Weights of a small mixture-of-experts language model, trained from scratch on English Wikipedia.
Experts: 352 tanh GELU neurons an expert, a sigmoid router.
Training: a variant of SOAP for the experts, 610M tokens, 4652 steps.
Below are experts of layer 8 (counted from 0) of a mixture-of-experts language model. Rows are named router (the router's row for the expert), up (a neuron's input weights, with its number) and show model dimensions 0-95. Each number is 500 + 50 x the weight over its row's rms, rounded and kept within 0 to 999. Numbers have three digits each.
After each expert's rows: a language model's description of what the expert responds to. This comes from a sample of Wikipedia text that the model never trained on.

# expert 45
router:454597566583443582587487533471570504493521508478404467513399462415460570433554458441587545442543470452543553517448592438483461474528526536437488508487526533544541455433509549479620546463513495436526443450452495527434452451499539538458510585560494567492531516544450439536533499515430541532
up0:354507474533528456544528496554473476516516465508477481553466420397417512426541493502569480540551482552478462441487402482512476419434504507532485371494442433508542516510475538453460397499440471534461491479462530495564519498472483406522470574519440411475414498458434462448534532511360487470
up1:539433516520514493554503524539495445531510574574435498539426556452547483511469529540485482507513431432549522582590540508467469386555532470495522402473565415599474462471518559536397488546463495437550449600519506476403491489503455559566445561526531505557498506547538504500501404406611515530
up2:507472500426512498539458488479585494500489494505480478447483572503529467422550555412488537596498430526537493561560529496578512586537536628523508387461485548486571446504471522489586545470588591538429540653500563574562518456503494454467488463483525517429535510442453503463475530537513574434
up3:449534433414513485603521537477480549560504554511478373545483534540563401514475525458499495531497418447483483475569584581465548447481552519490472501521347493523488473450470529490451470557505535471507511526549508544551531523540455549484471583484524425577547569548597511409574439449542553568
up4:574468464497484572487495524461479431481551583383448465488511534446517560491505471431493484599492457507561450417564559533620559578547529498542537445581515515417448464451539517409541573448424465518531539562506562499565527469511591550454573473430492509542556514497585484529532459539552472456
up5:529551451507510561569574492510515494495568543557517491524465461405534419539520485517532567502614536513445517630486465502573497503447506502492553513524460587475546539461513470558574519546572445513485585524550634485404505504526514457531461598544579492463445457527537398444543417540511447537
up6:530535562501442560486506563481547481509484448495520515410490520555534466583463449414467446511553608455521485575467503476430493323532526520516479546543572505493483479509576455441444473537482608462501480549477409516526489467470429514539516452600508466488427486515498508613541553417458429435
Description: Coordinates, country codes

# expert 47
router:455597566584444582587488534471571505493521509478404468513399463416460571434555458441587545442543470452543553517448593438483461475528526537437488508487526533544542455434509549479620546463514495436526443450452495527435453451499540538458511585560494568492531516544450439536534499516431541533
up0:495516500428497576480483372505539615496506557547486568550584496543519486561534437534472515602567452504511423470540457464532548505430615574464508448568560546482495489471427437426512620386475443507487509447449528467517457497443559457540484448475489487483424512497503458501555445527543565472
up1:506475575406471476564519519541568534457505480543516536391595501422523488459490486599433495546499424600475573555452525552481541563502425496499497508407482569530510558524416447544520523474519532422456489572470481516568480499383478530469514455501501427456563414466451482443606482446508506573
up2:601493520535545582527514526525467463487414496543456444456463545439514448467464456412508521482488507564511484516616443510519535519532488578521551428466602483552600441482523397510459548542543519530459432589565443558473479451539528568580500514445540457568550536523506591595467505509547568567
up3:460534513480522465518468505466597515513489477617560493462576474537511499532490353491511469560426491532545484497513517473542456606474507495530563632466511552495567479430488492493474475543495461411503471569553622481429559520430512539540622429530449458512479447518430502535555420583509519525
up4:543500540560517557585483406478565507581615487587503594608534459473503472526469508546500555520528489520522511446533526434450496511567497511547549466451521481477526437492583564416492451614528531483472519459506511539575433565427599579470523505517608476484511582490520525484574583525444511456
up5:533486586411515528557544520527525449492498507485518588469493506434544495543489511483528455473517593584561470441523514532563505491471408592580530487465509429547591435521518428360513553539469495525468505509497415482523465448585512480454607458434538534504439503455531552480574401428577500562
up6:528549533553499508549493540563529472568544507467500423446482502590550521542551457532519483512504466556537369537560562551494431509547446527490532587512538479489539623435577517482497421565634535431567514449501563522483574537498441572555510439508426533527476451504607554524575513493464551486
Description: Sentence-initial prepositions, line ends

# expert 63
router:457599568586446583589490536474572507496523511480406470516401465417463572436556461443589547444546473454546555519450595441485463477530529539440491510489528535546544457436511552482622548466516498438529445452454498529437455453502542541461513587561497569494533518546452442538535502518433543534
up2:487566517486527449449547504532505535477505454558442389407590473543567528539540599483580583527502502512589570501484461542535514450546431514472448526614522509422516424545520446474452527497447495557459536460503550524475485509482471558642571526416508471558576539479531476441556566550480527566
up3:537453522587539543460521523487494472498454596512553455433476490515488553566429558404522492519508517484528554489533464441499439495407391559497483445566458479449469452484482556445435451582454450561484576414530470512524497436366433565604472468494496502501493475577435437491530526473429589540
up4:451535559463557585547462430427477542507556570467548442460511470495539485583550592461503507414466496471496556506481471567476486430405423461435461497562476519449519492527454431436503535424463358543488560450396547562523506466462537510513567534456562474472545506420493542537463536508401474432
up5:632545457444519638409573419495518526565531536508523452494500452419503450426402503483520553565544507487539465540473475533532482517430436383520437399566487573482550536445483433483472554396494508544573599531481544553508466491508484512485522480413463518438497484446506459539500495493496479531
up6:478434486469507530514471467447485537664543536535560479567409505409454468505512508484470476491490501589465492488445546572568462586425444539486452566488582472514471457507487490496458592463476470498530539510547579491540394520548496408434447464508528507511503533500460377546517490477423554371
up7:536444465523504508545478580530531548597467514543526462402541463542411578510346458502465547526519438563470503447520509419475534440516449473508594386453515487477472548498527406506546544565532537424451433440535573525566474495479542475500563436557518501454502561430470465461446531503411541477
up8:526585471498530497542511492461511441427483412545527405540523520481498485562476454552564527492490542557476438474487446416459415447526413497518458566580365475498515461526461398498534517563547487472466403444482611504375501411481495533512497514455528531555431467503605480524490501466432442486
Description: Titles, passive participles

# expert 48
router:457600568586446583589490536474572507495523511480406470516401465417463572436556461443589547445546473454546555519450595441485464477531529539440491510490528535546544457436511552481622548466516498438529445452454497529437455453502542540461513587561497569494533518546452442538535502518433543534
up2:532549476568540508469487538374552457432578475457530471492459550441577585494583562463600636445491525453490530582526500484533486461460523486532557472496469516553521521553498501512473464595527585589520479537517525511530503541543439606497471489486480489424509526485508472499398492459400431609
up3:476464481489489456455518491582568511513614453479496492497626555511573585411468584577517528446578523536450527483523554477527547508499435505542593540582451541493458470561605556448462570597476457484442486431483470502505544461470554486497547480544498506562518485519546612552599493541520574489
up4:507468454443413507408543559414462493481476508464450502544417409450512487465494483484427505508533499472458492506529581446530532562480429457645502522394538522451421420547477456425525486409512448380483519565440566461555542484464481515343485513478544532518502479484499462516503554461511510528
up5:509521446493484456505514548601492508496564465501503442375507463437371439550543383490435439445436594489481454595471540505514502526519447474498603435493526524521555556582516459553466459427507474541463583438460439515414498468519509476455517462492486526517455496513377539468552515525541559429
up6:499511526405507576545554538501444507597552477511528610480544471567460476549539542461496608570589536555478472437454442479477546513434378464471517513488442509503522461469490480523480493515516565533567487458574529528497526450432551496585454444563641523536582543483464567500530489462604542547
up7:550518522530561560466560470520472568512584390521526535508413352457517524502458538452443526532482544439419507606607457523471514471446458535561458527511523560450461642495523522517571516437541575528526506469490514514513510542493557559515499514544533540557593573497527548528553485608476518469
up8:451501483550479551519508460502530530491526447484464499641424538567535455452470537540396593455578507527520464477443512443519525468482487462448500416530479576448510457472624539512513358446547519568471482480483519581488470450499607564527544378537523491554460528451529504471545429461560459498
Description: Prepositions and word starts

# expert 24
router:455598566584444583588488534471571505494522509478404468514399463416461571434555459441588545442544471452544553517448593439483461475528526537437488508488526534545542455434509549479620546464514496436527444450452495527435453452500540539459511586560495568492531516544450439536534500516431541533
up0:515505458457584534451521613446524469510589499479446473567394512515532425497440580492446534474557499515601490562425420394499580463545517521567411475454504507477523545536501537464517536526507562536469426516492441566566457547426550487466473446507567496500483532460520463453508388493390542552
up1:555549509556452458576440499583463526479464445549494438578529480506536500505527475544468492536545480470460488559548560494537451468458443490479521600514521491502365456497459467553421552587619512524485413537502498536351493470476555469416519552474570439481557502591496493618518454505521483559
up2:437522497436510488505516500533541485497493525556365555515513513485467498480415420519471459502539452523534417516464430626497470551453559505498454454440510513440459469505463475478492534445538454468569566494483448453702442499439501548498392479493493447504601528557477608472472468495492482425
up3:513572477498559519453583496594513515601507638495539511452445481478513485457475494480569528520390544490476522451506506455502512512611562502545404424487497492533511562525569433563486542604487553495595481529581498531454471490368476466504450467518488396410516563501524525529533464549556514528
up4:438509537538516494456376456539473469471419444448433489539467484474502505482481472577461469484486421561578509559528573598405497439465541424526544523537580566475491446421456556520492525488412586473527400607463445527459440563549551513591492433502490483496450455506505406523520528524452527470
up5:444457459503582560527472545389473472477435433560538568473491474511409553381482496527507530594550478561479513552508506532505586611504442523536454430507466606540504442476438482471432485503484455458457565494482527553478557541519494505449491448551519474357485479580517521530533452563521451601
up6:465616501551533495533502603563513516574504591511506560438540568536422458443501545486483531451500579591603512585488421476519538512475519572485395517523578492570522554538557456512592512514538469434394564503455532528572516527563478577517530472552425508476488494467433469487552495460530549454
Description: Heading and score markers

# expert 57
router:455597566584444582588488534471571505493521509478404467513399463416461571434554458441587545442544470452543553517448593439483461475528527537437488508487526534544542455434509549479620546463514495436527443450452495527435453451500540538459511585560494568492531516544450439536533499515431541533
up0:630503509549524552493471533490384513501367507477500409454478508468424489494470464522477467611493466502569508507433546484502615432452438505499492450479518512537566560459472399487460477412448551531532430415505501459489534547578531559482573519521485463472442574464432525554470450539423457535
up1:571510447486427553508486511498459496436474491432503422480494452419404463464505543520461426495403455460552470458542599580555517472543451531385505399459505474407480522507504449516483577435466483533478439557452484509418557495450546434416572565525511463488567516480487518494353493544492477475
up2:364454429516474553518534492530565441566492532432520503495496441435438462458525554441439530480493427450448523468585647459586502492578434510529468506490489507444548521565544518503559547529487507508591485515478510447515486519487527469526501540522484554549468501528464451389477478507688558522
up3:518477475440435547456485532470488513432514459509452562526571520462484448506474511490507546426511475451597561555371500503478481546536603556472488418527508486496505522498512434537420596475584512491450490512479490483427514573467521459557454600599484555404503522520517609504614467587463482410
up4:383477462609475451574527505496405482457503598497447521487478439465525461404531508503485553533493516459451438497456436497403485509472532460559452510447550511393348463469462601548510521510431474470477459506492407472461538389497496455379485485536422455486521514512520440500497478528482501497
up5:532443409575555512504506516528511535559442560536484559484448486466500483415470520497466480505528538492568464519494593572536541441547568492463511495555513532414541455428444389440399425547516552419430507525530440584472506486438474443527562482568538600549542611513492426515513524449575470453
up6:556506629429562548499529481505428435557462606532519504436541531489585515451485490517520538454502523534537493541594455539545537483529487521496555604385580478516524482512518569488488451491452572421525510546485601501524562527503421570567579584522424544448510498572513533546519432410480509524
Description: Table cells, foreign fragments

# expert 18
router:455597566584444582587488533471571505493521509478404467513399463415460571434554458441587545442544470452543553517448593438483461475528526537437488508487526533544542455434509549479620546463514495436526443450452495527435452451499540538458511585560494568492531516544450439536534499515431541533
up0:478528440520404504517491467423516396532613433503523487477581455490503509445549485601425536554443575482555425599544470481494493518510556522424518493504448500475518555470519603497581456498538584416481511571492497471512529477471537543484589457490530545551457539500467424525548384587420535487
up1:579414497408442501400498552459478516518513472522499500519460375462606486488519464440439514450475476547568523508460442404476445394457447471500412418524467517488507439432497413570444522528461460459441647463493478487487520523456453504480399426521484507505435489492534484518498558524520441545
up2:565521552506514476585576573674526544393501514522525512513505465435478455451531453501512550482572523540494521495569443565517597545490463572451529448552525529488569601568621492421538568524469546497464509481442552544436456502517507503514486450455505528595512416445519529504439516552459529490
up3:617527566577487537457512464563424528535495492519485487542497503466513495623501553476502610513493515492455519537484457517549485483616498628591549509500509529554480413560544470492515513487588502501531500460483404478460538534496400563523453507485480407606567466496495478485518438551578381506
up4:529508514490465520507500386502517584402495493496444523412517555534494446577582499476535435509491555581562519460481505568474580587478551618464498442479509597478509534462575436457464442481495565424459550537486469494410549508416522507457547548490529546506466520458524554601591518506427585487
up5:446485502569525545511618498470461614535509480458563488459500396483518507509513591507535471504471571551522485520475508405529497583426500460487563474514487441597580517471439391494506489452396451476494582472552499500489519489571516450543486553546629536473565543421492527545452463537571578462
up6:455559532591543488506538509549477592594484515488491556519535478563469452504568587495525538628493524519424527476485461517474588472452481474570596477430469515578598606520499483477450556421607435506535559462475514528540483495458535526568539411482541527503487429494472502561485448408468577505
Description: Hyphens, demonstratives, foreign script

# expert 16
router:501477555505500600574482513455553515462470493530407412480475458444507499472591482448494559570477451487532565468477477485407528466546531499431594508519505579442517466524497458549458541475557481385491496428464579542478434457465511489421589549607479539447529587640504474491559471524480548546
up0:527483480428475448469510440633424451562460529539532550539493499411437559563513509521465448573577552471441469532514578473590504404498414488505472487469537521531527519509457536514548532506454431562580529490508433565522514443452516403468483473469487508585502492549478583556535577561475436626
up1:489531486486478474452557619533489532487538539483549586409422464458493498496546466594495538502464571446490488560579525553532545527492438595522492481496529465456526499533476538481577523521434601472533428497431484409535544538458490470443465553572483502432523416641539508414468539475441613496
up2:474578444530568499477498485461449571511514543417582573516549473528432467572459378411458475570520467543547541489472541510525581536494428615426557393523464504504506584496512458515507564488552608442546490484466510462586432408438504467525547520495536484498446546539471412476443496489478462508
up3:572490486525510511546554535353396466497474460526475470499508513498542443540474525561537494525557368492570435481515451401528412546592620517541543573545489472494582481468465530528553505461564537459476529477540507481461515510444534489510515513504550596477622461430545452567546563520444514457
up4:563540531533485481388518458513475415587451531491514521496571550392544544480525526547463474453509511493554526509570588546483478491571520586570487526394550538476583543449408459511587437551466477540500472586507504569460498541558453564500610569500455527476565503481469447560545485612510503524
up5:513497402520497548507515422600553650483458554527514471562538475551503449466544566515547529508622455512458542522516515544503457523459503503411454457507467578575622461475513543490452550498513462486491597528529422556477470410521469603534539488421488544495477489543535615559510505449474455519
up6:544452433571549569502553556617471619448536541460403477463497448558457563508489496514549531478430529508540525533495418556554564465586481462478445517533489559450477491431536474475480471540576511467612525511539529545513444506573428523482488419450473495538512528605551534603498564571488530435
Description: Closing brackets and quotes

# expert 38
router:454597566583443582587487533470570504493521508478404467513398462415460570433554458441587544441543470451543552516448592438482460474527526536437487507486526533544541454433509548478619545462513495435526443449451494526434452451499539538458510585559493567491531516543449439535533498515430541532
up0:531493477518513498543557572447509464384605460530517484515444485416509561489401518494524517364404440518553516408534468610409524461468499558583536510500452484548496489593582565456526461490525567439494569557490493512529542508582464535556519523533475523491574514459559506411432477495539505506
up1:501550481527481537452498434503576488611448547433454440513568510489529524516463473479453514453485410560533484365480508484585499558516378446558474536579471608551444506502556562557469449506527481444485451404514451539579501485405470496470477456478487475357521496521546542558489514551544468523
up2:462422475483498453541576500501458455571508539492493502588458501453508418394479520420479523537439538584473582469457535531506428429521451518531460500465429539508501483504479545407505498510438619454425411526444501616573493546525570508437475501538595516550461503466529489414563473390475520532
up3:466504500570531577418530487564534504484552538560488555484402593535532558542510492556447528446532526497543413493523537514509466585514411585539515476503533433451531586462436398497576514511505475499577477479494566630406522451476557503534492400504612555507478489604525464470540491499541525500
up4:486470553377445494530547444459505407487402518483564502501424474516511545541451494398533550431570465459486491412544499436506602467449595464533558515448492438540524543476507503467544448476530478417618515518565510430548458461500473506446480580460405497528512552513504539468433472577541430558
up5:553527527468540443460551448469469569596523501514592581568503490510554518439543478507509457511572551527561487500562533501511549403449417541515516390541473483556427429443509592452494593476512597480479577479402494433531516382521556448480477465538549535530517387512520421522511511526489484507
up6:539366562532549479544498514506408511507473488490532471518454525525523568496533504504425536569529526540551517418532422568607458522593401448524533457556518505486592545439540441520562543505463441484490453480509544513517518480506539511486495455537410564563587483495595552478508514535663532560
Description: Table padding and endings

# expert 44
router:457600568586446583589490535474572507495523511480406470516401465417463572436556460443589547445545473454546555519450595440485463477530529539439491510489528535546544457436511552481622548466516498438529445452454497529437455453502541540461513587561497569494533518546452442538535502518433543534
up0:464477512330554469483465529399516535552434463466477509427473513481547477473582496490497505480440432436440471465526481466564556424521488456527426475366568530526527494473466528572390567459423549536486514503479550541491472505545478412456467437543511560477447572472495481401510412480545537532
up1:517426491480474449469557559544500543459514415396489521494525547409544527458556478533498554551488504500470466508459416597491530500478370514493532434521553399455465496536566499483449453398427506513531470536551506465558428352542504508538559630480505575508513505491590476463520541474554539495
up2:461502475455478499484459421538450442439433505466489570458460554504533578470547541552532496511513468473465487505454439500450461486447543461450504404491354357457534497402413445523451589465479512515527460526590581533446522519444504500494505466511538646529524569512487460530490420476475475414
up3:426451518634390519419572409486409574509544423453476422423493535490449549430534530519512514507540502497507453545442462551496554494471450540533548557481485421464540472511511457496504483469505519475544466501409523476488500463443527400429502570435419430380561579553529479435508502500478499471
up4:561344483414508450449475427467500535488534434464463482449475419500482518515527492525488552539515497440425548422460568418522548500545575442461490537570510569597437540468511499504439510511545489530460509535548452489394469516455473471476542546494467473587527512387599513602606486478509504534
up5:469485510422515508526429420575535490491408434537461491478427533433482543508414522486451524534485436476528497528524456481527437480471515570452466535522423466434561466408420532626517539507415554515522493407545513472608544475446446477453442513513434451553463548531461481510470578350493514533
up6:485520480598516490508584523608505457493516486469439499524470454489545411523557548475518481479532608470516509595400504602486493504534590455459577465425569591552494540473567548587502478556495517505497454548512552554495502486527493488477410419545466442450475471529616533512559489625459521466
Description: Table pipes and years

# expert 2
router:455598567584445583588489534472571505494522510479405468514400464416462571434555459442588546443544471453544553518449594439484462476529527538438489509488527534545542456434510550480620547464515496436527444451453496528436453452501540539459511586560495568493532517545451440537534500516432542533
up0:443488522508496532567450592569476497464509489523552447547454491502499521516543505520451535514472536506624471594555541507535586504421528596525476416490429579470481416454432491598523582528555563520470574511568550468477478496389468369494469544433417540556500487520497448461560516551480491546
up1:493498617545430458506498578460539493561563472466490459438497501538476504520509485561546476444492461525493453517511385458555520496470474577526464537566526498474432380487532582488405440490350569475512474543542475498541487543479372454503455546454510496557465530499483578469543471623432560502
up2:433501473458562533460474604557511432553493483485582532464500428554467569446447419452485654550446502522484542494540508530528555536527443521487451439500378454472545547466476437531485500486444478446506471485552513492491473510368480493466484514469567547401506508537519542528575413494629436498
up3:479459529511525458471488435555496465467491483508462395467530447522511517502552535450519489486516586517465539473497454497555437471428358452496527514458562391453521586477579474549454465393458527518476467435448503461607459537458396505485402448578519521509549403554411456558502484449542539549
up4:547609555558494436565474559465465525463487572473563509522480477501505431567510533472480514471494589531474520511452434454487473491437538580480473511508505555605518375498538542400490548503406606462577489467522513437558498489618442453564471457530544536464474518448472473599434519530441584500
up5:487518501518529518451509434472527582508494476461509395448483581498473488531473410483494435472479531464502476476412490582472511540526449550369407460344452415561433491504398503485492588505541544515539471532443511465417524519565537557525472522468399449544530544482489470524455556509481612507
up6:457502492464472414469510498594486463517523538462455509471496461506487496455559528445414486575524445522593563490471614504500547545494519620505579503540499541597466471506452607482540558529548613494494493543455507503562505499500554458413491502375649497507490557537484519450433518538500565562
Description: Numbers and list commas

# expert 50
router:489475530495440489580460474515564536510617558493454524541399416408462570437594467465512545437533498456544580558415556461429481478485510512429467463494515491524522465486464519491530565457571453460597452446479545463524428521463542511475577543558502522578508540492521387539486481549404465591
up0:507562504529509469486610487635483483471516482452518451490489550486458508500432482562506549468611394468505441495481588498568417524572473560485504514610500546476473544509496649502470607566514493496486456593509499516514461419510477574488543496510454452516481480539508453536466581385569478501
up1:478486405520536528506520582446524491437469454398508520412447506519415444578495400475545461477504520398488527507465451511412537480533480475540435588498510402493488455569475514467452536495443566506515535550511530530433404443504583482429427426506494457585512459432458494438554436400484546507
up2:499521427493535547491494498492485419445462599557542447527551481540554480520557575480504511551509512512529566518488490541509557441590506562451574538362463460509461423437525438569525492504471379515511493482473480554587530463552428575523542606421390459524507423513429448444449559499491514508
up3:513505539575523531586525555478466551446439469430455568556460555476554476549473474530488526494472501605496472592535426552455475503468461439538582489499414571547563482501435495551535469427492409416448584467514452467409481445558409424542439452493462423498452533590441551509491512528568488476
up4:565482561537441549514448535528459564556467473582500569509464539639477496516456465511481489592510602543515458537509602476474582502540507569461527491446510542508468505479477568592555455497424528467431474488535562576529563483526483399497489512539592587549566492637512517566441473509500481464
up5:541487422433456510528565523377462472441439499488523423427494527516508450487495490549564501524465506605458464499539534453554587509590449579513511486471473544495481464581592569565457540490502517496539557525406568503516476461523568505486408495457421392455455410517484468431588454441458449489
up6:410563503472499571537499608461484428486567458463480464360626555488558458485466475542532423565504511519542461510567494418455497589541436464529535472482468532536471458585585432525491496438470556455537556468495432511538504498397464438498530545564472443585533549514490503532533567534577507501
Description: Auxiliary verbs

# expert 8
router:456599568586446583589490535473572506495523511480405469515401464417462572435556460443588546444545472454545554518450595440485463477530528538439490510489528535546543457435511551481621547465516498437528445452454497529437454453502541540460513587561496569494533518545452441538535501517432542534
up0:489465534415475553480564509520531479483390451496618408448501369533492564551502445433433501539499510566548477506511560540529518441498516481394493501609559531511511430484449460577493461494449535502536443445594503511584457559452447507553468412559447437529550476494548492490510457427567475530
up1:565441504532473547499504463414518502550424520472484593429506539443500482521454456502515489561503434519467372499446465507544550526561543413577535427457537483494470503534479452422520582439448427456537574504405524484595533383544509482423450462519619496510456531438478598514471523522542531533
up2:447402507519481470480553522490479433580484478431565471431463423499497427452568524419475534515522495395471451553473462604522480464588458455429487468541606471506569549539505435477565503520441508594560499479485488439446525446492486610489495499534475427469511473552429601526518561521549402526
up3:524508512480453534530484525376514434497466529480490510510527423497500466535513535527506543573515488576500494499551486470595470567555514582486527494459415510463473502482459421406425636548504482553414556535546513463562554474543528483387456505638493515534486520439471511392545539502455466380
up4:472476581425489449527445515492549502539406566506523448557477507448546504479605552500551520535389480520562461476583454533580615508427475570394577478498561552475421526506537442503401568431513524478414469521368511481524418494454519430556463498478540470495525474519485537488478487467496504542
up5:428420516465459513496468469460471454473380493512372561433420457473599479530489447488549441489431497525496527578480424511466541485458544407512415499441531435503452466467520452469527475494465469485541490567371386495449488445550576417489479425492450498501492526428566515527523479583471476462
up6:510421498356500561481462485494405518522442448404595492497437472516593441591488404496488544575422448492543449480536522487511458424462485429533598603411515482461528478479498591543498540528559456532496440503558553428414525470469558454488493422521475524542505513464478543515515460456501500520
Description: Mixed word continuations

# expert 13
router:455597566584444583588488534471571505493521509478404468513399463416460571434554459441587545442544470452544553517448593438483461475528527537437488508487526534544542455434509549479620546463514496436526443450452495527435453451500540538459511585560494568492531516544450439536534499515431541533
up0:523491487426519505540579414499555593472492459460418464498410517511460480452523578549446511514410471529422488518550475415442356486596507494481558463502505456520562520421515437453431445460527480562498522412483577432474422474556550453448390463441499506438494539486534489562499530537503521450
up1:545509453502550525438562531451362481528550396509444431527368587557594467454488471413486622475471436462459512510575465550603528469430541566527479521473516582470458527465428478478498480533576506530527563524468519541493469520486480499471524516466465544563432547547459470515508524587447531462
up2:496537461658531503476454458428554448481526443517570464473519489507531480484488557469524543453496435536434470550419505500485442514577463415533485459478531485391542493481502457459399504490555554536431419489463447581519531392399417504461441527544453432436532416537415511520470509467549452511
up3:467535533481459503568554479486447546535511500557496452528502524439451539495491508469460477514541481544471494516520610593642580575415507488548530505537516531460550485511551455532482539493506573482526429581474592620501519529435552456558591501569618494546487521480416482606454471579524571507
up4:487439491379559495526548604453581496420524513482549418446466464447449557453520536483528556501507466465470557498456436498539502501499435504512517421499513478509529591500477357554463537432534580602373422527498494503466535487651476549529483500516409447534513522510487532453536501514516515466
up5:434475558585432519459508505467490539454454485488493577547535392519573456498500570490505516478420470475455477528589566387543453509497525517441543464542557468507499429438477452506499507473467395489565464527560589490396514484444419625445459486524556425501445516476494408553478595451479525490
up6:524464523501576597490638501554399517471515508471568483523513571512483454501552425497495544517511458519577426482576545546426529462424521508514587517548562516527574486551550482552519520474529576406559508482518567534614536525460576539507485602606495523495453518539563569587517476504519487451
Description: Plural and quantity nouns

# expert 15
router:447531642523501538533520471472538520511456516484419386410421400430446581392563474498540564541517528454513583476525581445529439452493477539494588577415493603493499502475543490488500514494558487473479489461476486515495496472489500531458533490559464536458495494557454404536607471580459522555
up2:581522547397460442526521453522552503532465558401531580481485619507496442488527498477484429499489508470512502512532514544434528478488385505517387541515451520455603460533520561527615473503449523421540535558534585516514571502384594496422580548515478518464526523470474532543504473510568574477
up3:502485513592505462521448581385508601534442478520526541456585575462441531450552510537523528527459427496535492550440542533539529452556524541503467449511526494549537488477503619560468529456518464478497547499591527472546445520500498628430432475367568559434577489586484523503515529455571547490
up4:524444475437443508447457527569471406488560570492610407601510467550577448471498537521429501592525534590527539477531524476527555509463500581481495516500531490510519477512550543552489466544467446442527552542476412508546538567513566551486556474621593517543600411465483450461481470547434539548
up5:552542514579502446478644520496516512588610474487478545480466552503586523422597441590448516462509527420502557441505469608418542455453460447509407494569548444491562543408547478522472470430475502520519520545534514471501539489434516504415523474546421495408460522456503477529534543538479549505
up6:531565497610501501484443475513550476433483560528544472493410531502527512568495525469509544451543522512494480488481581496587527483517422522518542572486557466448475583548525545377539578460525358414420488561422422539403468435562454546483522481482477467529463465498523472451483496482383467427
up7:452573420482505535471450490507579473472498536480458503496509465430544576555478443349552468560588561601509450549492487531444492572509536532483522540540540546410540458573461488562604610521512512532472608492561506535420524529514539489478517490497514462580437530562525565520411485554453498547
up8:410482502511456534473493436441562526452459548571501508541449488498525557538459531537469518619539372427459455443494549469479570503601549518508573536552435492485531501498510526575507495491481477522460485508592504539602424482501480461484451487556406551524523391492372450439429559515430556483
Description: Four-digit years

# expert 21
router:454597566583443582587487533471570504493521509478404467513399462415460570433554458441587545441543470452543553516448592438483461474528526536437488508487526533544541455433509549479619545463514495435526443450452495527434452451499539538458510585560494567492531516544450439536533499515430541532
up0:576495527435519487473401525553465487508460447460467474440602487504446555448480411424474523475505532469423565495464387446545449522459438519493576576458496500483470370516489469540415455501638485479528460440541399525547507466472521503454520514465479427491527486436431526375517511487449470502
up1:453559489512489510444442607509596588459509545469623530500538487541590530498511517476559436525478562484535430490502406565517497475563537486519458478544480445489537517493587511475470524452401491558594481481467456559486578473583445472488492584538554519574502532428458424538610526458540539584
up2:360532521490525466504452463432549496571442443549573524467468529556434472451547555453544502531566496483491454480460558485533452499500447435396555529448463580519522463473429414472377550567463481555546410534528448492456489487433503512504536489543504574541458508447663527499552481485550521522
up3:514509596428559464517564510512570452516485555490490398530531478623560479529521477452502524478534570501472477530452443491518405521547589525523602503545473419515623504475553481527574420459541584448445434399591478523458498505625543548520489531523466450432457494521471501484487525526477558488
up4:509443525465472451448534423465514508563589444502456409511468489548516473495540513547452495600549532511570444458417495386480570370524429416463474478506508476505522396507561467459530427475469500555548500418511409533483483568431447539566572442541432502503486564440466493484567431498443500519
up5:468501477549508545457501390583497585482519525528528444573580580470505541547423543529532596447479509565459524487427457495467492516545541488508436515429445585463492440489498491474437545460509538525433569406564473510552495462451572534549626466500460565496476513477453411571526472591388517516
up6:352528478497480504514474549539518528464471474493487526452550412472503533440525621447580500464531514480484516369463489398522470422407471450453470509513451604512476520510526465477495468579423501519472491454569396438444433456459448437619530525513531501545543505430484505428507502457448460528
Description: Section starts, discourse markers